Weights of a small mixture-of-experts language model, trained from scratch on English Wikipedia.
Size: 13 layers, width 640, vocabulary 8192, 176M parameters.
Below are experts of layer 9 (counted from 0) of a mixture-of-experts language model. Rows are named router (the router's row for the expert) and show model dimensions 0-127. Each number is 128 + 24 x the weight over its row's rms, rounded and kept within 0 to 255. Numbers have three digits each.
After each expert's rows: "raises" lists some tokens whose logits its average output raises strongly, later layers aside. This comes from a sample of Wikipedia text that the model never trained on.

# expert 39
router:138154106139127126128132080078128111141108108151133153144111141114131124116130160119141090130116140168140131157136127144131163123107204138094134139161155112128109101115148136134125199141079122170152152129130171131124077141117132154131144145130119139130186143133094147118124096141134110135081106138115167155141160108115108175153133124125175078100144112119130100131146142117119131119105
raises: " of", " and", ",", " from", " (", " to"

# expert 24
router:119147114153125141138132166105175152102175136157145102080140117161093131145085112101079168089156130133138153129114114131141144095127143148143107112125112169121133162144124131146128158150119146067096124120135138147142106169124089116140150120125128127057152118139138114118111112143077133130147094128112065169151182089159125152137124104157139158118159132112108096110105148130126154130093
raises: ",", ".", " and", ";", " ", " ("

# expert 21
router:115105125121078101148117140153102129088091148099132085132117142197100161099116127140173084113082149148155152155147155129107129135115139141135124116168122123094125105110095111135141125145164098134153102115159096152127110160114144149122145074132121132135138157126140138117134124131092116144127114147079137094165115130152127141137149151146107155109154139104121144143173154123116128074161
raises: "ä", "ook", "aged", "."

# expert 8
router:178134137130136129102137089170136116163135152148114110126145130153111148127090136168164155095129162113138099142143117161136149083114133123077114165109085147182146156096138155130135082115148142103114133120096129106150135129100158143105141128087123113140141121148120142099072147100146059126152152117099128115129162117122118143133109143135120124098155156111111148094131151148102131158146
raises: " and", " in", ",", " ", " at", " of"

# expert 59
router:112113077130133111065126095103110123167147101086122107112113136116165127166145116117085120131166156152138104147142104117147142113108196127165110128127146121133147099137142102145133108093133129139123126099142134093175142117126125111116134153118155111146123133136154087154131127106121149102116112137173113158115141146098163143162122088125124125098135100142132152146146143166138129113162
raises: "2", "1", "7", "8", "6", "5"

# expert 11
router:115110111111155098108111147148127152112156145123124115137131135130109154134103129143111123081129096100144065090098140183136119150086149129150123131100101131159129140151116128100106112177090148095107127080129114115118101081065143091138159135106129117078119081167122128134089099109107122100145136124126082150141099111179109152150160124169127159109157103123110126113103136055125128155114
raises: " in", " for", " on", ",", " of", " and"

# expert 49
router:119125096120147160125111135125140181133182114085137108111086123126098141131118147115101133125150138162175121112163165147112107127118187142142126173160161101127132106190135113133125107136117094088112125101119177138122161143132167110163110116150165106149140179142126112146158159121085176091165140120140108082106090132115132135118070148158138158124185119140181125116174137140183168117133
raises: "ed", "ment", "ing", "er"

# expert 79
router:112106138138123125128092136095136143115115141105150154105133159137185117140123133123146176059098169167118124112144140111133100107170126114126132109074131142110144159139101124112102119114122072120127149144128155135107104110174099121095163126122114163171135144147125144128089118127130084154103134114124087132163085153109148106106130103129163111181121152082121082136148154146071129106147
raises: "-", "\n", "|", "===", "==", "===="

# expert 72
router:140140135138155107105100113117165084090085119148085141109087159097159153144173155121125126115123130126133097109134137098117131120109099127133081117148138120147134152161154126088120113100107085115163146149119110119128178114136141112123113085162092127115075143119113144129147103097114155170133172110098111111144142106133164131160123117156110153163094090117140124134128155150157150121122
raises: " of", " by", " from", " to", " with", ","

# expert 12
router:112069108117111113138121136153139086123156126107151125082115137149088148098117085112084129098132153115123167091101112083133129152140091133166163120118114119111105160157149100177121121136142126149120175122108116144124123124155122149172144098109111149148136137152085101126117113163104104124103118108156104142147151112129129109105148141108105092101137142143134116121115099123127161122145
raises: " (", ",", " |"

# expert 45
router:096144149102148168154151175125140121170106096123159160114111115102155123121147135137147156161119117104100117174151141132138134148099144132139119120145145133123141087136138092156138123143123143090099110127124134108113117117177111095094136148173116165134121107142163117121166116164157108126118108152146135115078156126158119104108115133123128115076091126151123152104108100132150155163138
raises: "1", "2", "3", "4", "5", "6"

# expert 50
router:130079099088166114096073132127123100132135111141120144143165168153125110111114152104155158128129079140157139090110123140128167104124175158088076138123129150123179108098140169118165123136106126132116143157141142108159121119153146134111122149104106100099181152136111127127128110135107131111154117112140115133135148150153116131137152133175141108135139169114136120134154119122151131171116
raises: "0", ",", " ", ".", "6", "1"

# expert 38
router:104113124180163140156112157142109104156112131130090120077122131116126175141112116132140111149140150078133134143128116105089164115112078148161166055145098103088130148100165119136094137115145133125139133078160107134158111125150124111161135120130104166126111129121125105115156105162099101117097122156094157119140139096167098153128159095088089098148128133105117152150129115091105149138142
raises: ",", "0", "2"

# expert 4
router:086106145112132134146135120139145121155087190146113123107174169148131094167162124133158130157158123067135163117114112177063131084098101139164102128135176100084137115128132143065125101093124125107142084106125144147092129126077152153095121149108099107131120130147127138106083155124095154081129131090122141134125136143156164122135146096125142141149127099169125140150129171102141134114120
raises: "9", "0", "8", "6", "7", "5"

# expert 13
router:175130110128181134142101098144104107134108129162128120151130119130129112097108102136130114110138153127124129135137143096141131168103123132155125141074149162177119143162165077152069140170147130116153128117122155136129119162167107134143120084115121155094112086162120142089077134088118118138148170112102135118175111122124121151130171147110173135149080095081164100143159125134109109101099
raises: ",", " in", " and", ";", " ", "."

# expert 58
router:100128095116066162128089142079083165132135131089140127113132144129147120078078102117195107132106109130138125149099148161097143120148133134157123123117116133101103110133160145117115098106167054120135140108141144104116131120183142139126152159167126129154104103089114122131106154144132164150116127156081098155156123148135124132103136138124120123109153146126122125084137145175138124146163
raises: "U", "AC", "N", "AR", "I", "P"

# expert 42
router:083120137091154119148154132127128111137103161121160088091115096116108167144139156152140092158132035110119116124134101151100154104112129122085116163141147156103150119140146169120114160123118129157116128122082124120130152143128165117088085134142144127138081089157145087099144097139086123171091118132108120118095143147118171114154135143120100158137138100169158103121096109149165130139094
raises: "T", "See", "Note", "In", "F", "Com"

# expert 62
router:165154132123154125133098099094119130125115109115161192140148135119097114100119152135096113112148121126145134091150103149140124160099152118086131152090076104150132139161111137122147127073146110095157093122132159150133162119145157134134144132198118085135131121099161126140161188143139171122165118148171146100117143174110106121131125117093085142115127117118131092139124119154143096126162
raises: "iya", "ius", "ia"

# expert 66
router:146106134141106139140113148158143156125141112121111122098140140133099137155151106163145121117111152112141131122149171140155152135108123138105199113154135158124121127139131132157122125123067168181149164145110122154103162125121110132149138143126122107118113153163125138144117105123123094130140076090132109133125090119150145114109131150176110073117086135097171161138131089113140157106101
raises: ")", "a", "i", "s"

# expert 1
router:128103127117133117142157132096146088158126133139179180108116120145149150125145132139088107142150130114117130143120093112167117167117113119155163081102119153123106120166131151120141102111175125110177181146104158144112099115110138140119142134140106125124122137138124151104097157100112135131121119106133086088130114137154171082111122150085111134125116146169149137118141098129149090141124
raises: ",", " |", " (", " III", " and", ";"

# expert 78
router:122157155159149128101128137105103140132152097123123074158157105134173137157121148105105138156084141168119146117140160104130144104137118138124149133141134166144136130116113114141128157142123166100090094097146115122163133138113114151095128158131115146135137140133153104147137084089136122122142112104127120080133156115133159128122137147156139106108102093148102104086123150102121155113113
raises: " ", " the", " his", " a", " an", "–"

# expert 14
router:119112142116089148167122105131097125129126130107109178100162165106146137163141142122165163135146139116091141123134142031146139179178137137120057146138126115120122147167110152143118161146155156131135103143165126150117110136145130108137128179149141157127142132114103104107116115148157154158076107131157164132055171152126121117109146132166143085167096095136123148086142096128136153163159
raises: "1", "3", "2", "7", "8", "6"

# expert 53
router:132095140146133139113085136154145132116151129130139157120146122116107122104139154139100088131158091121147116114115114127091129175144171130168130094121125159138151164133122146119105106144134151148171146095161112169117112081134152111079131112129114115137108122170117098164083146150157121158156134090115117086128148127164141124154135147153177135145152116125121140141151149075117086109153
raises: " |", "″", ")", ";", "---|---|---|---|", ")."

# expert 31
router:097128119125159161125097115148124052141155121125134147176125110117144166096098131120132140113170150138099155127110181116117088129144113129148121176103151137100150085130124111158121164114099157083142150138130140149117093127116144091145155148100118141100135106118091082096160106115149145112165124098118149122155112134111134119127155153177079144138104149155118109175129113133104122128141
raises: "o", " be", " have", " become", " make", " take"

# expert 48
router:135101122098114139092100139128121156127112135129125108140138101145161097157124132126151104128141127062121119165113167147131093159121101162122138134140126093130110124140108112105115117142134111126130155129169112121126139133134139136103153160155134150107121145125101119146154069128136131140139155141160153149087127123082122114096149164160121151120107110114163124176130104145078109114156
raises: "A", "I", "There", "G", "W", "The"

# expert 43
router:110130115113105153089140157120128107133117093168153123143107137148116109168102129132132150129125130106111139116134135121124151126156166136105154188140124160105149124137111111124128128094143108162124164115120115142102124136121167172116149150158145127130109179096151133112115127141159156090131115131107104168107115158108150122154150160109115109123085131156114146190104119092111131082147
raises: "0", "1", "9", "7", "5", "8"

# expert 75
router:141136169091120115062160131155155132127137154155138131118152119098116172136095105136118104141138135118138143133159133154120144133104143104148124116119126138097181146123142099076118171148090157143084156153111122166141145119137131115137157125139124103138099089158138146138122125156118153139122105125076149126140130153158138115100138163134133156071119110116085151108121071122107183104137
raises: " by", " according", " they"

# expert 5
router:124112141178093105092126144167147132116128167079167106103159109098131137120121111127101080106116127152152145087098131144108144142121117130122147106085157127132141101143099152129116109110114156138123144123101114101110099061118112170116139135123092173151177159142141090142095119163138097138077090122132092114135151142144123076145145116098101084159112138152113130134130126151129155130094
raises: "\n", " ", " (", "'", "-", "s"

# expert 52
router:118109132121122112142144144171145077192109107110115126113104135152105145140132135148173110144133135167087104129082120138092103107126086127092161129165140129136090099121152132155104156130125116133146119075126126121100117082107150158113078128143107087146145183144123140115143118146117118132123127165118103117111118119122123149145174149127106161128103091170105132103122093124181093182082
raises: "1", "2", " Space", "0", "Note"